Experts of a small language model: 5619 steps.
Below are experts of layer 10 (counted from 0) of a mixture-of-experts language model. Rows are named router (the router's row for the expert), down (a neuron's output weights, with its number) and show model dimensions 48-95. Each number is 128 + 24 x the weight over its row's rms, rounded and kept within 0 to 255. Numbers have three digits each.
After each expert's rows: "comes before" lists some tokens at least twice as common just after its tokens as in all text. This comes from a sample of Wikipedia text that the model never trained on. Tokens count by the router's weight.

# expert 27
router:108111107086140134121188102168139151130161100136099090130130094141123119123131144116146126156125117082130127113135130100087123076090159136126135
down0:107165094164134117159098152154144092116148087132130119136088101130106095081111136132155146068161137130136134161104102130118134138126101082142143
down1:121115134171140146129083085182152065093120117102103123149100109119126158123116147123077150130156092108109083184143150184072090128119143109126203
down2:075155120112103158118150137131120165095135159142134127149133140134072119160143107138141140140102132168130125095187144121134097131097124150118154
down3:142123130077166180149083144142127108137116144138120122146155148109160139113108101124143128162111132141146147134119114111151127146107134140078142
down4:127111122163151134144127161126167112169165122137127080107162087146094149098135130154116102096130134146136114127130137105118149088063145124137138
down5:101137148144144153125194126129128166123099134145096113145163112131109160102153150092136134098087095128108146127130135130167124124104125106147136
comes before: " was", " is", " were", " are", " and", " had"

# expert 20
router:156126111116163158162113118140138157111124146139150106147094124120140130144131132106099158140154126136134128094162124130119125125106166148120107
down0:138155153098154099111161100123165143102128138093141148153156141167089147133101105151122118148138079118136131120116139104129097150146107143127111
down1:140100130135118135081131132129139111146149112150109146176110112176119136125105135109136134109127135102142105103152127127129077156141162142156120
down2:153138099123105125145122151087114125116133111142136104139163130097126140183156127165094107183104114132111126152082092134123134112130158165134103
down3:126139145151135118165084145118123150118132142159069136116157150112106131144111092073157131109135125144155127111196140157128098140132118130123107
down4:157109133115121145120163153143124091137171150150108135142101142142140131094108087142156154100102134088132170130132109142132119159105126150117146
down5:130118121119112108164085139161114112105150107139154129139184131116144110083150185128114100102160111135055125123144099075128126121109121099127109
comes before: " (", ",", " –", " &", " de", "i"

# expert 32
router:124125136139133125120119145132177139142120101142099113107145112108169065149131101096130149125137166173120134118165124123123137179175138138106128
down0:164109122164120160161132173135155146151107149122150137138080136159113115090149129128155090131102074127146155119112132110139086144096091109157133
down1:139127124126119097112143132173193071154147166148117119155158161121142149080111156163123133090112121139146135095149122152131095118116155145116145
down2:121124119116123144134108150122186113083140131105109139108135137102105116127121163120133115139078147098147143131120133128133111122136122129113111
down3:133109144195103094135118113093076104123112128112091150153124152114167152131107108094160115169140137133119165127115172133130111085136136132151129
down4:136115128165124131141131146145107134183109152150136077141144125077138106172146139119132148162122146147117112136129166131142178138117111114099140
down5:096090092151123158103161122161146126118159117168115149107159102149115081119103146114118127142142135107102110123106126157140113158157094128122139
comes before: "\n", "-", "==", "|", " ", "The"

# expert 11
router:122133165154131111145094151162119094113162157123098155163170159153121175130116128162105101119164100147166131166136098123127082147113129120130132
down0:124122150128117136119105117092127076141100102166079137163069098088147112134136155141124108118107167141140107086109123139105142097195159177106110
down1:121098110166134105092140150142166087096134145109134076121124135142150120172103135097168129091118158163106075101114101108110131113113126111123114
down2:127133148107113107154111143158093161090133161118144121117131130153127138140174138113151118152151134117153198118154141152119124136129088103151165
down3:162126145118100116146136144096083134152098128099123107152150148098134141137109138105172122104153127162142120169100118151141139106129157106176166
down4:122102136118116149144108097110105093132120135116148112131175145133144142132093093097148083129169116133151144162105153145131141091150128158123091
down5:106080125147140117104105179125163121136123091129142158145073162095153149131121106117098125150113155122114160138097099119085131137134143143131154
comes before: ".", " |", "°", "%", "_{", "–"

# expert 14
router:168121123089150145103187119153176089119132104150082151121087129113124117112126126159159087097109121120113145090161099152163142139127159143123133
down0:089133089136158144092115146110151114118151128151099138132099140109144129112140135101121126148102116140125130080114106131126126117125161158130101
down1:119143137142074159128124129123137100118141162155125161134104152119147156130122147155147110126102106096110153139154085135120150157150164137122121
down2:117154153128106149110150117155136121132171144116083114104074156133120129124139131129208074089120151098103124108123117104110148142116140137171110
down3:127119114141135144121065127153132096088091108130149138131163127131103165116146144102127163148121155139124127134143142120137110093124083122149139
down4:148140165149125130148141118119123143109105161151095128162117103177119121115122167150141116137131150071113122133156134128124152080126131143122156
down5:107115119175105176145094128139132145108171096175130120157114162098152126122166126155088107119108142085125141147129087127118097113112158126145127
comes before: "\n", " =", " (", " is", "idae", " County"

# expert 6
router:163131091112150141156106162105105100154124141105138143085106122104140108158119128120165095110155143128141127121103093149102100080108115142157154
down0:164114129140112146103137153169126129143120123155110127145096078102135149143151100116115115191115057075148146127139129105101129128118124144160116
down1:113131148102133144146129159153117147123129142135149106168122128151144114117104153119136162133122102142123094145111088073128128149143155101145127
down2:133119149143172090172098132129074152177096102055130110147120121152100095155162151127132142101158119133123121097118119095145146101161142132141145
down3:151120158098112140137091107121143098132104135121089128114110135132124122083142110119153125097085166109120102135113106130141105132119109128153112
down4:107147125163102067145121175146135152132141133154143120148150155142094125147181060110138142155108126136115188119093116132148125141149139144092138
down5:148128124135137137128158117108114112144096107135118131117144147116102134111137100130156136141157144113131159104111119092104158117083119104122123
comes before: " ", "\n", " 1", " 2", " 3", " 4"

# expert 23
router:156082121160140131122104115135117144112136146160148129101117162131137086121138059108128112094137139113087117141087143122087167090136079102122101
down0:115135137127145128102148098097165139156142116130119145096143107175117141119133168090129154104139131131111138180111086161110162127141125132105112
down1:135127116116134124106085171050141121121137143092137124128132103130165149184080132133062126130134141139092094094118140151123170108109145100140101
down2:132116119164140152137164144129090160132130120119140134141098156134186114071137106105108100138126127184149143149121081103115131156164111133108105
down3:103110115170109164106116120147101070164121117146107158117087155128139123122138120140132089158132145096122174116076112107094126112163159116119119
down4:112130090128136138181154111112130164138120098096120124127116152104150149154155141099170083122117140129167104114127098151153151103118102165118124
down5:096138100104119176143139121109083131101122104167141150123111131163108149116150126120128152146139105116154105109172138141121070071111111124124154
comes before: " the", " a", " his", " their", " an", " her"

# expert 1
router:125143107157115103156121113148122117110143177081126104131109138129147173125138159116106139086157105134162159124111103115133134113096106151146152
down0:110127121097127177170123102151179154131121127153092153121119141116148147102118064139126121128181104144103089147129084160186111133115136095139072
down1:133106121092160161128159111125125165112131130139154113169123112090124112147167092142111126127147138112127167123122147102149119142125111114147149
down2:095115124160085109139117138099128176134122133137128134151117147121104133132088133124129126138123135138125145156148177114106113152142161102125131
down3:108129150138159158111139120150145092111119104098167135119109169124114089129112139115159110187132157153133172170126144125125129164175136121126141
down4:111149102120086102143144184114150143111103156133140089092105161121127145120144100104166162121104130120146122088140130128126137130115139124100107
down5:132109137150118156129082121171155145123161148157106139063118113114112095115120141109137147134122129155130127125169118135125117089118143121140108
comes before: " |", ")", ".", "–", ",", " ("

# expert 34
router:099142153139131141135142134124109142095135108121151071155134101178140129071098160106162124096147083093145123150151103151136130107147085138108122
down0:138101149137151091100123116128150137144133149133076143100121125152107106152111151131116143148108121148104113125101072114112152133128140109127134
down1:107119168173084155133111173163121121133139123138118111170105134129131143143135123131150137126100157090151101171138101118107161131106072163102116
down2:120128127155114081099145100115128129195122144113102171131134116084146149123104141108147128127110123137155154116126141108102091136129101110114129
down3:097112186120163154141110138149142144139163216139108180107115148127135115097146091141106102124158147108147127120115128143150103127127155113127189
down4:131117156167126157082101104136068099152101140155115145123169130132165143094093103116122110173103123108126165110207134124167153146098085112115142
down5:129142129077114166123141169085102102143127080085120132128146150146120142095098164139187106154139080125112110135156147139153124087164149146136155
comes before: ".", ",", " and", " of", " in", ")"

# expert 26
router:103147146144098151121109138173148101118104114123142129125114147147148145086106120125135123166123063183129124169092152120137111129100168153143118
down0:117183138121137108149121171115108149099112114122152116127105086136094118125150121132124086125160138100129168114107181144124144133114118119151089
down1:151088134125132127126147111149113114093151123134138132107117107101101109165133125120165117162138128098105119145126125134136158124149117130142119
down2:146135123100101173146158162129152195119067147133129092157123102148096158106108165120137117099139160129133141155142123104148076161150126089129120
down3:134138139158131130164100160118137102138153167134159108130153122107097123100137102117123146120171108127115123091103123097156124107136141146157139
down4:152156123125107085084127170116136138124136102108172108097127178093168146143155167095152121168117120167113128193123126142123144172092138148110126
down5:131133160135109133139120147108162100117136143185119120098150153159124155116129082166172146104124079136142134141148106126148117121162151129125167
comes before: " |", "|", ";", " 0", " 1", " 2"

# expert 31
router:107136081108099141118128094086135094158162128129117163160162104077172113073089126115146116123125115098140172091135122119103131145127156104162101
down0:120148131139106164130093127110147114158174158130180088116134142137142153170134125186114136145145160127106113108101121127127103145199093088121141
down1:121120128139120126142104108126121100145141169120100147146174147057116147122100114136168137179152092143115131098144155149122182097117095119119146
down2:118100131143100142130150149104149128118157139164137116137087127085088128093184128118140154088147125122132112112122154104152121112166113100128154
down3:084088114153068106135157102109187150145135121109135101157109103093087169145086124135145144149126133126165151106118136131125106140109137108141157
down4:132162116137178130139148156112153157093082131159133083126135120118101132114125094098097163133089122136110145131170140112148154148109150149139144
down5:150106127103101114149132141149161097078125100089115123127158119148157117081102124134188142130128162151143125108142150113121090148123157070131151
comes before: " |", " ", " 1", "|", " 2", " 3"

# expert 37
router:131117147161096108149147138096148086140148083091143130137115156153121094113119181103118153123159071124133131083141164098142157146094112165140155
down0:152104109124149130120125143096135143155116091150151126120143140123125081163154103101126140102116111096164131143112088135120097143133161119122099
down1:144140156173109135150165131110101136131124115121118148084143073150130142136108146150106108128142148134102114112127065135168119105134119154129106
down2:124113115113114119117144149126111163140134147125130108146097146144140152139114137126096112121145065087129165136146145125141122135187125151089135
down3:100116139153135089087171124137078195101112119123112129160106110109105157161100132131098129117148141127132120082123121149152088115147178127161130
down4:117103129156157125085136165119087138126108166119104084096141123133139151127117150129137163152128106105115121148135108131118148154119131097201150
down5:141113140113138131122101164156162059136108102143071125146119140177103126134145127102085104154143131128156131118115154131136134124130127166127139
comes before: "\n", " The", " In", " He", " It", " as"

# expert 33
router:095157140143176119127116127132117100149099105165091134185134117114118176107111174101128091153161128126119131099092128103122094128133110094130107
down0:166171115108118114106148174137153156066122180160102110163139103145134124129105102142148100149141096117076109113092166170112139087163161167151135
down1:101151161111114127147126098114121149158149100112077134136112101113086134122112104139139158151085095132127125182148122126151119130109094120092116
down2:095109138102112166137121137138112108130128116132143121123102125101162112134129105184153125123156066129138093110118112159130103089133082141170152
down3:145135066148136116115141115154115090087126092153146113163178135172154127156106115118126129110104130150145105108123088118174134128117148126171127
down4:145116154132140111151123133133125134097132139157156082140158121126146097164155140144130119145170136169129190119126158106143117113102105103142087
down5:072128115103168125122132125136146116123163149114115113137097103131058125093166125135121095136070115127187141117109147113147142118087114105105105
comes before: ":", "\n", "-", ")", "=", ";"

# expert 29
router:101156157126136086126139128087167094149147088075066128138156054118138150095141133122109119174132160112153153171136114131136130098157183138169128
down0:124132128146151182124117109138139136138161116157158146152119129092139107141128107127140172112136114146142128081137133145123133127125121146109099
down1:122108154174156142153116126088126095100110119143121150092144127172146097156110138071116089081167139099135138163154161107141145113140117146111132
down2:144140172137112145163098117119102149131092109126138173130098159153120131102122170113136134095159095119114113115101150139130131134130147176121118
down3:121171111095135135136141134172142146184064086160117155153165175143143158141124165114141094143128109121158117138103190126148164137120114101119148
down4:138123098145125152129122140143119107103141115080138160157145131103104136121115077133105140120160125153126129150120126091134108135115142100143113
down5:110121092129136100154115118132133148124167123128136129122103135187140164140169143123122147151127144169141164179104130149123102106104145120118108
comes before: "\n", " was", " he", "==", " The", " He"

# expert 22
router:142145129147131134138112150128120136142160078104146128123130103161123096102137140126137137134110121133111140095151096143159170178154131145123107
down0:172135116130150107102137144091148113130141093148148162161106145141118103136106091086144123091101154138146106158105128122135137166144132157112164
down1:176091098116096162128134121072129132113116106116148152091110114132101157116149106116120140159130198139154177112131121106115111119119158139103116
down2:114148115111126157178108127122161154142118146137119137160113104114129132102140135097134133147073133150100101089137124122143158089155102109117098
down3:136131136135135133143111131121118144136122131149122126136126148106161118123102145064115113163112077150128148109148102126145089117118170126083147
down4:146125112131122136194106145158107129152149117096121106155103129109116126146131121156116127104109109111126139128133126144122136120174145115079106
down5:117113156099141115073101097122121151139174140126133123138126147105168072136113153124153158139120155145083147106121125141150136141140107139088129
comes before: " in", " by", ".", " of", " to", " on"

# expert 7
router:124154159156091088142098130144149177116099166102084122135115069097194132144148108134150143148119129151130123141143140122125157127162155112124130
down0:085158086130070162136127162167123110145125110161127111125136130105115110126159110137119135125160095141099142153127089164140119121141098108178141
down1:138134128134136130113122128129125105121105141140087118106138138124117100113126130106146126138103161098111112105138150100110136080118099090147149
down2:137140153101128089140128120168127112112120109132127127139110078157126104129089138192130132107112120082114114180126178126126148133139145136167133
down3:185139093125121195110130098172142156080121141138122091125137108121117154097139135149128151135174130109150163136101107134101142118167153123147129
down4:123122114124096127178133145158128077143105130170086157118132128133110120140121105111141087112131119143121124104167111149154155112133097157123139
down5:157127094094125104111082147099101138139126147147145165104155163116123174102140140127107081083085139095116105089099090139154101118134129104151121
comes before: ",", " a", " the", " and", " \"", " well"